Below are experts of layer 11 (counted from 0) of a mixture-of-experts language model. Rows are named router (the router's row for the expert), gate (a neuron's input weights, with its number), up (a neuron's input weights, with its number) and show model dimensions 128-255. Each number is 128 + 24 x the weight over its row's rms, rounded and kept within 0 to 255.
Before each expert's rows: "mostly gets" lists some tokens that are sent to it at least half of the time; "comes after" lists some tokens at least twice as common just before its tokens as in all text. This comes from a sample of Wikipedia text that the model never trained on. Tokens count by the router's weight.

# expert 52
mostly gets: "°N ", "°W", "Scientific classification", "°E", " ISBN ", "- Species"
comes after: "\n", " |", "0", "C", "4", "8"
router [135 107 122 131 140 146 119 179 129 134 135 143  78  72  86 162 143  94 115 101 129  99 143 127 132 127 149 159 147  98 109 181  86 131 171 143 118 161 117 169 133  93 119 118 102 137 144 137  84 124 109 127 131 131  97 177 123 158 120  90 116 142 137 153 140  82 104 122  95 117 139 136 149 111 100 149 103 147 118 144 134  98 152  75 135 168 122 165 146 108 105 148 165 167 129 141 144 115 147 150 120 130 138 159  90 100 139 119 138 133 141 105  88  85 122 165 148 113 152 147 154  97 108 134  94 143 155 122]
gate0 [121 144  94 139 151 159  90 103 134 130 136 115 144 131 135 105 129 136 114 110 129 117 107 147 117 163 145 122 128 117 122 149 150  90 145 200 131 140 117 174 148 138 122 148 140 139 140  84 122 144 162 108 118 143 100 135 107 143 185 132 108 130 119 115 180 147 139 142 118 106 168 160  94  87 114 124 138 162 116 188 138 112 112 100  93 159 127  86 140 151 145 152 101 148 141 114 123 137 150 129 132 121 101 124 147 151 132 104 166 133 152 151 176 137 138 127 122 164  91 136 137 136 131 109  94 130 128 163]
up0 [114 160 100 135 118 168 127  94 125 114 126 130 174 126 110 153 125 124 126 150  99  69 113 135 162 148 136 102 124 130 104 127 130 103 130 161 159 122 121 132 141 170 118 163 159 116 132 138 116 125 158 136 111 184  96 117 114 136 135 154 106 115  58 124 136 161 164 134 128 123 132 109 107 118 148 131 149 125 112 145 109 153 166 145 144 156 139 109 123 122 143 180 105 134 110 137 110 143 139 138  74 109 111 137 140 133 123  86 137 131 115 156 133 115 103 124 104 142 118 127 136 155 108  86  94 139 150 173]

# expert 59
mostly gets: " Rh", " Bre", " Bh", " Sm", " Bro", " Kl"
comes after: " P", " D", " L", " St", " B", " W"
router [128 153  97 154 136 130 101 120 122 136 166 161 116 112  76 116  93  96 135 127 150 102 103 122 129  77 146 139 153 137 132 156 135 112 164 148 133 139 162 115 114 127  85 147 142 144 132 144 181 112 128 143 131 134 158 124 150 108 106 137 134 141 103 143 132 118  84  97 147 147 134 157 122 122 145 148 143 120 119 161 126 149  99 107 185 116 111 122 135 105 116 122 140  94 110 105 158 170 109  84 136  66 133 150  89 143 104 131 115 117 139  90 128 172 151 144 138 105  74 115 114  99 124  93 107 104 158  96]
gate0 [111 134 134 161 154  77 104 149 106 123 141 117 134 150 187 117 132 121 126 104 168 123  64 117 160 101 171 130 105  89 135 133 122 121 123 132 135 152 151 134 138 134  93 137 115 135 157 126 133 100 150 150 161 122 137 127 122 114 168 100  87 139 158 128 140 174 114  92 114 127 159 175 118 144 136 131 113 115 169 116 134 164 114 141 113 117 131 150 171 133 168  96 105 138 112 131 136 117 141 122 186 102 109 109 126 106 117 132 163 182 148 112 164 133 146 132 118 111 122 147  95 105 119 115 152  94 118 121]
up0 [113 138 128 153 154 131 150 117 116 139 128 125 110 129 148 157 123 100 128 117 125 154 111 125 143  84 127 131 109 149 145 150 104  92 171 149 131 119 117 156 114 159  89 154 124 104 116 108  94 129 118 143 110 157 115  91  97 105 157 116  94 136 127 129 139 127 159 111  98 113 132 134 110  96 151 101 151 125 121 145 111 133 127 156 135 133 124 173 130 138 104 113 116 134 130 122 125 118 136 131 151  80 127  61  92 103 114  91 141 123 109 133 107 137 148  83  96 138 134  92  85 126 139 152 107 130 164 135]

# expert 63
mostly gets: " World War", " Cross", " sett", " End", " in the first", " Great"
comes after: " in the", " of the", " the", " to the", " The", " for the"
router [120 100 133 140 117 108 152 181 133 115 123 141 109 107 142 141 111 109 142 136 122  91 137 105 123 101 106 143  86 132 156 105 142 126 104 120 165 153 101 121 135 124 168 127 146 109 106 145 167 171 105 159  94  59 106 161 151 105 109 128 120 170 110  70 161  81 119 156 129 121 167 142 108 138 120 156 125 102 174  96 144 152 113 117 118 122  89  89  91 148 145 147 151 168 137 164 114 109 118 133 135 109 127 105 150 169 125 148 134 135 114 133 121 150 124 108 102  65 148 164 103 103 120 144 124 145 132 187]
gate0 [129  90 148  91 145 150 112 116 109 135 125 125 124  94 145 141 120  72 114 131 132 105 102 138 104 110 104 152  91 141  64 131 154  91 170 112 133 167 142 123 108 140 122 111 120 198 113 135 158 103 123  91 113 139 138 122 158 156 118 175 106 112 116 138  61 175 131 122 127 108 154 108 110 147 141 112 133 137 117 110 120 142 166 132 109 148 144  96 149 106 127 107 156 147 147 143  95 107 181 118 146 120 143 104 153 119 111 158 108 140 160 155 154 103 107 177  80 124 138 139 135 110 123 123 109 125 136 182]
up0 [137 154 121 153 121 109 152 127 145 122 126 141 128 131 145  93 131 176 118 124 160 143  78  68  88 203 139 163 136  93 125 106 106 152  86 127 103 149 102  95  95 141 140 134 162 139 102 142 141 117 123 119 141 101 132 149  94 101 112 132 103 154 145 142 152  99  90 141 139  80 135 130 113 144 113 166 135 101 102 156  96 127 140 147 158 150 134  90 150 118 127 166 153 105  95 124 141 151 146 136  94 116  88 120 163 145 144  84 119 118  90  91 131 133  83 118 181 116 142 118  93 114 102 133 128 140  92 101]

# expert 101
mostly gets: "reak", " broke", "imming", " hard", "leep", "adow"
comes after: " s", " h", " w", " sh", " b", " Sh"
router [120 159 153 153 126 135 117 133 113  96 142 138 131 101 128 112 108 126 138 132 140 129 143 145 152 154  87 147 143 147 111 107 105  98 132 135 127  92 137 110 184 138 131 141 156 110 143 167 151 127 154 163 153 172 151  78 157 133 108 133 143 106 144 176 134 136 156 109 132 146 115 110 112 129  93 176 101 140  99 137 130 165  88 114 119 110 122  92 106 130 125 112 174  98  92 110 158 129 115 102 175 119 129 109 156 141 131 131 125 147 153  98  92  76 156 142 143 121 121 119 166 143 101 144 115 118 120 101]
gate1 [129 165 150 164 170 117 121 129 110 148 147 111 142 156 154 116 121 107 146 181 109 162 172 154  81 141 115 109  88 141 132 102 148 155 121  98 121  99 125 129 136 121 103 118  95 131 104  89 144 154 129 155 157 138 146  71 133  88 105 115  89 131 167 164 110 126 148 164 158  83 125  99  73 127 148 147 128 152 145 123  85 162 121 174 114 145 146 117 155 137 128 101  87 128 111 135 168 124 169 168 148 151 152 113 159 158 141 109 132 138 114 101 145  92 175 173 117 150 154 119 154 120 116 138 125 106 126 179]
up1 [116 108 127 131 104 150 184 126 142 124 124 137 103 111 103 114 119 114 135 129 150 130  97  83 147 127 129 116 127 123 149 135  92 128 120 140 133 124 106 146  49 156 165 146 159  76 136 108 115 123 171 129 115  99 106 195 146 168 146 105 109 137  97 142  97 114 103 101  98 122 161 119  96 120  94 116 151 103 124 137 155 125 136 114 163  98 119 105 118 151 145 111 173 111  93 154 116 103 116 118 125  97 136 123  97 127 112 153 120 151 143 149 118 163  87  67 148 117 101  86 104 126 165 108 153 147 140 109]

# expert 45
mostly gets: " Sar", "ebast", " Fer", " Gar", " Mad", "har"
comes after: " H", " G", " Z", " J", " S", " L"
router [135 103 121 170 130  93 165  86 126 127 159 126 173 116 133  88  77 155 147 124 131 180 135 154 136 140 117 149 104  88 109  99  93 107 137 123 106 147 128 109 122 144 126 123 127  91 146 120 148 155 123 171 124 154 154 106 167 102 149 141  96 132 101 191 134 123 124 161 158 118 125 101 137  95 132 129 169 136 145 107  93 129 118 156 142  98 104  89 137 139 122 129 125 156  99 112 172  90 119  71 135 123 145 111 166 138 109 114 126 106 112 125 104  81 132 103 152 129 163 108 133 137 160 117  97 138 116 146]
gate1 [122 124 160 163 102 156 154 116 111 104 133 170 112 125 124 119 117 125  77 168 127 154 104 114 139 132 105 140 150 135  93  86 161 150 138  81 131 118 105 144 152 107 104  91 117 150 124 126 100 139 122 145 148 135 103 137 131 139 120 129 144 156 184 122 165 107 127  82 154 133 158 146 144 160 160 151 122 115 172 132  82 116 150 144 152 128 176 138 155 152 143 144 108 114 119 100 130 126 147 141 134  93 140  87 146 120 141 143 167 146 159  86 135 117 165 158 135 101 117 156 135 130 132 132 107 143 136 112]
up1 [142 155 177 105 168  95 102  63 145 117 145 117 111 154 111 124 136 128 142 103  95 145 180 137 137 140 108 116 137 165 162 147 164 128 138 117 123 151 105 109 110 122 143 152 137  80 139 100 116 132 103 135 140 119 138  93 116 114 134 122 109 104 123 145 162 137 123 124 114  88 117  91  60 141  83 150 102 131 183 137 101 143 124 131 132 153 134 144 133 119 121 122 135 145 129 156 118 179 151 134 137  71 136 100 105 134 136 116 112 120 144 132 128 147 182 165 114 158 135 186  84 122 197 161 125 100 102 153]

# expert 105
mostly gets: " footballer", "- Order", "- Synonyms", "- Genus", "- In office ", " / ("
comes after: "\n", "2", "-", "1", " / (", "\n\n"
router [129 111 133 163 155 118 136 107 160 138 123 127  91 115 159 180 174 103 163 159 140 131 125 113 131  71 127 105 198 139 123  71 113 120 141 158 113 160 121 172 130  94 143 124 121 123 138  98 132 105 103  78 130 143 118 135  77 131 104  94  70 133 153  94 147 125 179  95 116 136 120 130 168 129 113 119 131 156 165 105 120 111 112  77  97 124  90 144 108 119  84 102  87 187 154 129 128 131 111 138 131 128 169 120 104 143 147 103 131 119 135 126 174 144 142 139 151 143 163 151  93  84 136 140 112 134 176 137]
gate0 [124 133  66 138 120 125 126 128 121 108 131 104 164 190 162  93 144 142 144 164 122 106 119  86 113  98 147 160 126 135 116 101 107 148 115 138 145 115 141 101  80 143 146 133 132 103  91 125 132 104 125 145 118 137 155 102 104 149 169 135  64 153 150 114 160 143 164  98 138 106 148 116 157 120 130 160 122 101 156 122  90 121 138 137 125 140  85 129 114 118  76 116 130 132 107 132  66 103 118 122 125  80  96 109 120 147 134 159 162 133  95 167 129 109 101  94 104 135 114 154 114 126 125  88 100 110 133 138]
up0 [107 117 147 122 140 140 145 132 152 167  79 137  93 116  85 107 127 150 156 128  90 136 126 118 140  91 141 147  95 159 112 143 165 107 109 130 138 137 118 144 159  97 147 118 124  96 125 116 152 116 121 118 115 110  97 130 150 134  88 146 106  70 130 105  81 104 158 150 121 178 161 142 110 162 125 138 119 114 156 139 130 107 104 110 134 143 148 126 145 134 130 114 153 133 143 167 135 175 121 188 137 163  71 142 113 136 143 134 138 116 150 154 122 152 125 120  94 162 141 116 138 127 118 147 115 122 167 134]

# expert 8
mostly gets: "Scientific classification", " code: ", "- Species", "- Class:", "- Family", "- Genus"
comes after: "\n", "°", "\n\n", "Scientific classification", "-", "}"
router [117 112  97 111 135 169 115 165 155 149 108  98 118  93 120 167 147 102 109 121 106 145 131 139 169 127 158 165 182  81  93 176 107 122 149 152 114 152 132 132 152 113 107 120 138 133 125 154 137 104 108 139 100 179 116 173 115 121 141  99  99 132 135 112 121 103 104 123 100 119 134  96 118 163  79 109 134 142 109 139  88 118 137  83 116 162 122 175 124 129 149 175 111 161 106 125 131 132 125 126 128 159  99 169 109 115 129 118 150 118 108 112  83 113 153 150 156 113  87 149 130 124 106 149 122 122 147 128]
gate0 [124  97 110 165 154  98 136 152 162 113 103 110 127 114 105 117 100 129  98 122 140 131 141 135 110 112 131 144 124 180 125 198 114 115 114 152 109 150  91  83 158 150 114 146 127  97 138 137 187 128 137  86 166 126 106 123  90 131 100 125  93 121 119 156 159 115 144 148 110 113 184 117  77 114 113 142 126 143  89 131 152 165 120 182 130 164  97 138  97  99 144 126 120 136 187 120 152 141 135 123 142 118 109 150 128 156 149 147 146 130 157 144 161 130 160 136 122 136 121 134 108 137 110  92 104 161 157 121]
up0 [124 139 149 126 127 133 128 166 139 133 101  95 118 125  79  90 129 139 128  98  67 114 123 143 137 125 161 111 158 158 141 134 125  90  78 147 128 110 114 103 183 133 124 113 152 122 125 116 121 168 148 120 142 122 132 143 103 162  78 132  88 154 120 149 157 107  99 127 157  86 152 130 129 113  73 152 161 110 117 159 147 156 103 143 122 144 119 136 151 138 140 148 103  98 108 127 115 148 118 148 139 138  70 137 106  92 132 159 163 137 137 137 153 161 132 130 159 114 120 152 109  58 117 104 152 159 154 130]

# expert 12
mostly gets: " t", " \"T", "| T", " | \"", " T", "- T"
comes after: "| ", " | ", "1", "\n", " (", ", "
router [157  76 134  84  95 143 104 133 134 100 127 139 133 123 131 105 118 120 122 137 126 129 110 117 141 127  97 151 164 154 166 154 134 169 119  86 122 118 123 107 127 121 110 104 124 149 184 115 153 145 121  95 154  87  71 160 139 115 154 103 166 148 126  78  97 118 127 155 176 100 111 151 109 174 141  87 134 108 127 116 138  94 117 108 175 166  92  87 132 105  96 110 122 117 187 140 116 130 108 144 120 121 129 154  91 155 126 135 160 115 159 109 141 171 138 102 160 163  79  81  85 154 109  97 112  93 162 110]
gate1 [160 111 111 127 100 152 114 170 120 108 105 139 135 150 160 158 118  93 135 149 138 160 151 170  91 104 122 137  97 187 139 149 127 173  78 150 166 106 144 129 104 135 138 131 162 143 173 115  77 176 180 142 129 103 105  97 162 125 117 139  87 110 117 145 110  62 121 141 124 145 136 151 149 121 144 141 113  77 115 135 131 118  67 131 111 127 152 121 140 139 140 141 158 101 118 116 152 102 122 102 151 112 130 143 148  74  93 136 134 155  91 133 124 111  97 135 122 128  52 127 191 110 138 115 140 107 124 106]
up1 [144 150  94 123 116  80 113  95 142  99 160 130 156 139 158 147 123 103 180 115 145 162 162 115 128  99  89 141 157 153 127 137 102 137 114 115 137 164 131 187 113 124 141 145 137 108 135 134 119  81 113 114 143 121 136 107  92 141 103 139 139 115 104 134 130 119 134 129  85 134  93 143 132 136  93  57 151 137 120 131 124 120  77 136 127 102 151 146 113 138 175 138  85 163 138  63 124 119 129 159 169 105  78 141 127 111 133 121 117 140 203 120  93  95 135 148 151 129  88 130 135 108 158 126 112 153 115 163]

# expert 57
mostly gets: "|---|---|---|---", " direct", "| ", " | Qualification", "|  | Republican", " describ"
comes after: " |", " |  |", ".", "\n", ")", " |  |  |"
router [153 117 107 109 137 117 117  94  82 128  93 127  94 106 147 161 112 100 127 101 156 134 135 101 110 115 135 122 163 111 128 122 132 143 134 136 119 139  99 175  97 129 138 157 128 138 128 119 108 117 113 135 144 119 134 126 127 165 124 104 114 139 103 162 155 123 136 164 123 110 105 119 166 161 103 180 159 108  82 142 143 136 121 111 130 171 107 134 143 103 144 107 157 142 145  79 107 111  97 151  91 153  92 159 113 151 134 142 123  73 144 106 153 127 117 186 154 152 166 127 102  80 165 138 112 154  78 115]
gate0 [101  90 122 135 125 130  63 123 129 136  96 105 168 129 143 126 117 136 152 173 157 136 122 134  78 142 136 127 101 163 146 115 142 126 108 149 155 189 174 134 131 137 120 118 137 145 135  89 103 129 139 131 113 142 133 132 149 148 145 138 120 132 109 161 123  94  99  91  93  89 136 162 137 107 145 102 142 113  99 132 159 180 100 117 136 127 119 122 162 139 163  81 159 115 124 114 159  93 158  93 146 165 101 123 128  99 153 115 151 128 150  70 137 112  92 147  99 131 148 107 128 124 143 109 140 121 143 126]
up0 [120  82  96 114 112 128  90 131 108 138 111  88 140 154 171 112 143 145 122 144 138 137 108 126 109 139 111 109 155 147 138 109 123 108  86 149 158 177 152 158 131 143 125 115 147 140 146 103 109 167 144 176 132 134 142 136 143 146 139 164 105 124 111 142 143 113 130 122  98 163 163 143 126 115 134 114 142  91 112 159 131 151 131 126  99 138 154 141 154 122 160  92 146 112 109 128 157 116 137 118 124 160  89 154 123 130 121 160 179 118 136  83 145 126 100 155  60 126 104 121 160 136 170 149 109 119 120 102]

# expert 2
mostly gets: "| Party", "- Location", "Scientific classification", "- Born:", "- Genus", "- Synonyms"
comes after: "\n", "-", "\n\n", "|", "- N", "- C"
router [155 107  92 173 170 101 109 137 126 157 125 131 104 167  77 179 143  85 149 150 144 145 102 107 138 129 113 132 149 104 118 119 132 120 114 176 148 174 104 151 128 114 110 106 120 101 136 121 148  89 103  73 138  97 116 136  99 115 154 108 123 119 205  77 144  95 109 132 148 109 111 129 163 150  93 114 123 164 133 121 152 149 104  76  91 137  91 108 164  89 102 123 154 103 140 119 161 138  91 107 167 130 125 131 155 116 118 137 157 140 114 117 144 138 152 143 131 138 106 120 114  91 102 130 116 156 142 140]
gate0 [132 121 157 137 141 147 140 119 139 168 136 109 128 129  96 150 166 204 112 130 104 107 167 153 133 166 100 142  99 112 112 118 151 133 122 167  92 131 102 177 131 145 122 157 117 156  99  83 134 134 146 131 136 154  90 159 154 131  86 116 149  88 114 167 137 145 175 125 116 114 115 141  94  70 142 174 103 129 128 123 121 124 123 153 138 207 163 137 135  94 125 133 157 173 158 101 119 115 127 128 124 148 152 110 110  90 111 139 168  99 157 128 146 140 121 165 144 126 137 143  47 129 118 141 116 156 109 144]
up0 [142 134 145 129 131 134 121 100 126 119 154 161 167 138 179  90 136  76  98 144 104 148  79 138 169 117 157 122 116 137 136 159 113 126 122 118 141 122 131 110 132 107 148 102 125  98 130 165 120 120 133 103 109 115 148 102 123 124 125 133 130 122 106 113 117 116  90 121 148 178 185 153 149 160 136 108 142 103 160 117 128 150 178 131 109 110 151 135 102 136 104 170 106 108 108 169 112 100 149 118 142  70 148 135 153 125 138 172  85 144  96 174 161 156 143  97 130 182 100 131 183 112 113 130 141 126 112 149]

# expert 40
mostly gets: "seud", " whe", " dev", " weap", " resc", " deb"
comes after: " P", " p", "P", " | P", " c", " | "
router [137 146  75 129 177 136 132 150 196  86 121 148  89 106 104 126 130 103 155 127 147 125  98 129 157 124 103 149 112  97 151 127 142 132 174 146 113 100 121 102 117 113 128 148  94 152 156 121 134 127 112 108 147 158 143 128 176 101 120 129 155 185 131 156 107 140 131 118 115 136 167 139  93 142  90 118 111 113  94 166 155 100 115  80 126 119 112 127 132 130 113 179 174 119 124 127 154 120 166 106 121 136 105 143 142 102 126 112 160 144 117 143 114  97 152 107 148 154  93 143 160 141 107 146 118 113 127  87]
gate0 [129 135 115 124 146 117 155 137 105 125 128 134 123 141 108 132 110 124 121 103 146 115 112 126 107 173 145  99 148 125 121 100 111  88 156 129 149  87 107  70 153 156  81 125 117 141 116 141 115 118 130 121 127 117 136 134 149 169 187 123 135 111 152 151 149 109  98 122 118 108 184 131 110 130 150 182 135 137 143 170 114 143 131 133 117 160 128 131 119 123 130 110 160 159 119 106 130 169 137 116 151 153  93 103 155 129 159 137 144 120  58 127 162 116 115 149 102 145  88 139 150 120 128 147 130 121 133 179]
up0 [141 157 119 103 149 166 118 171  98 144 140  86  88 126 145 181 116 104 123  97 145  98 119 123 122 142 163 142 159 115 106 136 140 115  84 113 113 148 136 113 145 103 131 133  93 110  93 162 109 127  88 132 154 136 133 145 129 149 122 127 162 142 163 105 178 113 159 160 125 124 118 140  81 118 131 165 130 124 113 105 113 125 148  95 114 123 139 134  91 103 132 117 107 116  74 101 132 171 146 164 146 118 131  98 114  87  90 148 120 127 118 167 137 145 134 140 102  67 148 126 133 127 141 134 107 149 122 171]

# expert 126
mostly gets: " Wil", " Hol", " Johann", " How", " Hal", " Hend"
comes after: " H", " F", " W", " G", " | H", " Le"
router [135 165 111 127 145 145 157  88 136 117 138 133 142 118 149 122  98 151 155  83 184 144 105 109 120 133 126 161 137 165 109 142 134  73 169  85 136 143  97 140 141 142 107 159 143 113 121 152 183 156 149 164 109 159 150  83 163 129 134 143 135 113 116 156 119 156 162 128 112 127 143 101 118 133 130 152 162 147 174 122  82 124 133 188 159 102  95  79 118 107 114 117 129 130 102 106 155 124 130  94 143 139 137 146 142 121 106  90 123 149 165 134 129 130 118 125 103 137 126  88 132 178 142 120 128 121 128 144]
gate0 [177 126 155 145 127 176 149 147 128 134  95 171 131 133 114 142 165 148 152 109 160 122 128  68 123 120 152 163 149  83 151 149 128 110 169 131 105 114 125 122 142  92 160 169 149 133 157 144 116 102 119 141 101 131 153 118  89 133 120 132 154 153 128 112 118  91 116 152 103 106 116 167 124 142  99 123 126 140 131  63 150 136 100 125 130 141  95 104 165 117 133 121 153 150 141  97 134 129 118 142 156 134 104 173 100 152 132 147 127  96 139 123 106 112 126 147  82 141  95 120  89 150 177 117 133 157 135 126]
up0 [ 76 112 128 142 110  80  85 155 187 105 145  98 114  73 161 162  96 139  94 134 106 161 162 173 146 147 139 123 108  79 136 116 127 173 129 142 157 172 120 142 109 138 155 151 138 132 137 130 106 115  93 118 163 110 153  83 154 118 120  81 131 108 125 152 156 133 160 152 164 110 117 100 135  85 129 168 113 137 120  63 145 138  88 111 112 144 121 114 130 109 138 140 120 142 109 116 155 121 146 146 131 131 123  83 189 124 118 149 117 127 102 126 107 122 128 111 160  83 154  97 125  94 123 144 125  92 120 118]

# expert 1
mostly gets: " Men's", " UEFA", " NCAA", " FI", "alleng", " Women's"
comes after: "2", "\n", "1", "3", "0", "4"
router [142 129 131 159 142 113 108 115 141 134 119 127 119 127 131 181 130 120 104 126  63 108 125  70 108 132 125  98 129 117  95 136 125 150 103 168 143 164 139 141 153 107 142 103 130 103 113 118 130 166 117 145  99 146 148 132 129 134 118 126  73  92 104 151 157 142 156 152 114 162 181 167 132 119 140 141 148 109 163  84 107 111 133 104 160 131 135 138 104 117 148 133 173 112 130 135 147 150 114 134 148  98 123 159  92 149 120 154 176  97 130 116 125  75  96 102  99  92 144 178 127 151 117 138 125 111 107 123]
gate0 [123 108 106 130 142 153 106 147 123  66 117 125 171  91 110 141 143 179 145 103  86 143 158 111 151 138 165 126 130 136 130 156 118 123  84 127 148 134 136 130 157 110 156 127 142 112 140 168 140 123 119 125  91 124 157 130 161 152 156 127 107 137 152 162 151 160 137 190 128 147 168  93 127 123 123 101 132 159 102 104 134 100 141 117 149 171 148 127 119 152 119 139 123 120 130 175 121 165 124 140 151 122 172 117  74 163 107 142  83 135 130  96 112 108 124 121 135  98 135 105 169 112 172  98 157 107 175 171]
up0 [107 121 115 118 152 154 132 142 122 149 104 125 148 150  98 125 132 134  83 115  93 113 168 160 134 102 150 131  90 110 132 166 125 129 127 130 147 138 128 112 141 150 121 125 152 165 166 151 102 146  72 165 118 151 106 109 175 129 116 140 137 126 144 153 162 131 110 152 131 133 149 138 115 136 128  78 159 100 167 131 106 125 130 123 158 129 141 137 138 134 142 147 148 102 102 133 108 144 152 135 106  92 138 108  59 126 129 166  97  98 108  72 128 137  93  99 119 162 144 123 136 113 158 119 145 151 112 128]

# expert 71
mostly gets: " (age ", "- Starring", "itionally", " interview", "', ", "| Bronze"
comes after: "\n", " |", "| ", "2", " |  |", ")"
router [147 116 128 134 172 108 101 150 185 116 141 158 105 168 108 135 141 117 164 148 118  90 160 112 122 108 166 127 109 119 110 123 149 140 112 144 162 126 133 140  85  99 127  86 106  98 150 100 125 122 148 117 120 137  98 135 126 135 119 111 111 137 106 106 123  91  79 171 114  98  99 121 146 170 102 138 124  93  92 133 130 105 128 101 105 127 119  99 130 110 147 132 136 115 168 149 130 133 130  97  98 132 139 146 130 140 114 102  98 151 185 171 144 143 162  97 129 151 159 147  67 100 147 102 142  96 130 128]
gate0 [ 95 139 120 121 150 155  85 196 124 128 125 109 207 118 153 128 115 163 148 143 139 142 144 127 155 136 109 130 132 126 165 135 161 118 137 127 149 139 138  90 129  93  72 129 144 135 120 140 151 130 158 106 162 100 120 108 173 143 113 102 105 144 138 113 117 106  89 134 127 103 113 129 147 153 133 105 118 118 151 128 104 147 103 142 163 149 136 118 130 130 134 102 129 110 125 165 101  90 127 106 127 103  38 125 103 128 125  87 139 130 123 178 158  88 144 137 136 128 155  92 119 134 160 112 118 121 124 156]
up0 [ 93 119 143 125 156 136  84 179 118 112 130 114 150 142 101 152 138 156 114 160 133 133 140 125 126 133 113 122 131 136 153 149 179 142 115 116 116 113 107  78  73 111 119 109 148 149 135 135 144 141 154 123 162  98 126 104 158  92 128 102 137 158 161 101 172 136  99 166 114 116 107 130 148 166 143 123 111 128 133 137 168 146 112  97 161 117 123 109 168 120 149 166 153 121 109 125  83  63 153 128 135 117  77 123 111 144 135  74 122 191 142 135 139 151 118 103 129 160 151  87 106 135 115  66 138 120 146 146]

# expert 104
mostly gets: " door", " log", "ymn", " bur", " windows", "ycl"
comes after: " b", " st", " g", " l", " St", " r"
router [154 159 123 150 118 129 133 116 109 113 125 168 182 120 116 137 119 111  90 153  92 112 132 150 158 146 127 137 123 127 103 107 139 111 128 133 110  85 145 116 114 176 112 156 164 140 121 165 114 113 135 127 163 135 161  89 157 136 136 164 140  98 105 141 125  85 149 130 139 163 148 184 154 163 124 177 117 112 126 138 163 172 112 115 122 114 133  96 110 162 100  98 178 105 102  98 147 142 147  95 140  94 156  92 141 117 121 134  86 141 129 126 117 108 121 157 127 109  91 132 137 135  69 100 125  98 136 120]
gate0 [143  94 149 143 117 114 111 100  99 138 121 140 123 100 121 115 135 148  98 124 118  78  81 148 121 131 159 102 171  94 135 102 130 115 121 149 117 117 120  94 134 159  94 103 116 143 145  80  80 141 154 156 148 110 101 106 104 135 120 146 140 120 126 129 146 139  98 156 140 111 131 196 133 121 163 133 130  88 120 141 141 146 111 142 111 150 162  90 120 152 110 111  93 130 154 111 114 108 156 132 115 124 119  95  87 106 105  76 161 115 112  65  91 163 114 102 118 135  95 107 162 171 153 110 138 151 145 103]
up0 [135  94 120 100  85 126  99 144 114 159 123 158 140 126 134 162 117 156  89 144 101  96 110 127  86 161 143 135  85 135 168 123  95 184 113 115 114 104 147 100 160 117 181 120 144 149 144 136 147 167 137 160 153 124 126 155 175 120 111 141 132 120 133 111 123 128 148 183 138 123  94 139 152 121 100 114 165 150 141 152 154 124  89 128 101 123 131 166 137 143 145 151 120 107 139  75 168 114 106 118 127 105 132 158 128 152 117 149 123 119 124  78  87 135 133 150 114 153 115 103 105 133 125 103 139 151 123 133]

# expert 65
mostly gets: " In ", "On ", " On ", "'s ", "In ", " early "
comes after: "\n", " |", ".", ")", " |  |", "3"
router [146  72 146 156 143 100 109 143 178 131 111 136 153 172  94 157 154 140 104 165 145 116 111  92 151 103 173 137 138 128 109  99 110 157  76 114 107 119 148  65  71 102 143 104 164 130 147 122 147 149 106  96 110 124 108 132 146 124 109 124  99  98 123 120 129 114 111 148 122 160 101 118 116 151 104 127 146 114  75 170 168 106 121 151 149 123 106 154 141 104 148 124 161 107 151 143 104  82 149 114 106 131 145 145 106 136 118 139 126 158 160 185 140 153 104 100 142 152 127 130  96  99 153  72 161  85 138 153]
gate0 [167 165 135 148 100 108 120 134  73 110 104 132 142 135 137 189 124  93  96 102 104 133 117 106 116 182 112 172 119  99 122 106  95 144 121  92 110 128 151 154 148 151 139 163 145 138 146 137 123  92 129 116 120 148 139 120 148  70 143 138 114 146 109 110 128 123 134 160 137 108 109 188 126 111 128 140 144 113  99 144 139 119 151 144 137 135 152 104 136 105 127 132  98 142 104 113 116 121 150 143 154  58 102 129  90 149 109 149 113 121 117 104 149 212 161 150 109 120 130 133 165 154 100  92 105 124 100 140]
up0 [164 149  92  65 135  83 173 156  85 147 130 107 121  81  93 156 133 105 129 146 152 178 119 149 117 164 142 126 132 103 125 110  89 111 135 138 122 162 141 148 148 149 175 139  73  95 152 111 119 133 127 119 121 107 130 139 108 138 159 137 131 146 115  83 104  84 131 119 159 157 130 135 110 131 112 152 130 101 152  95 114 157 126 120 141 173 142 106 129 114 123 149  88  93  88 134 153 132  68 158 132 133  80 124 120  97 125 154 162 123 145 140 158 176 134 126 125  94 128 148 145 105  83 150 116 114 113 149]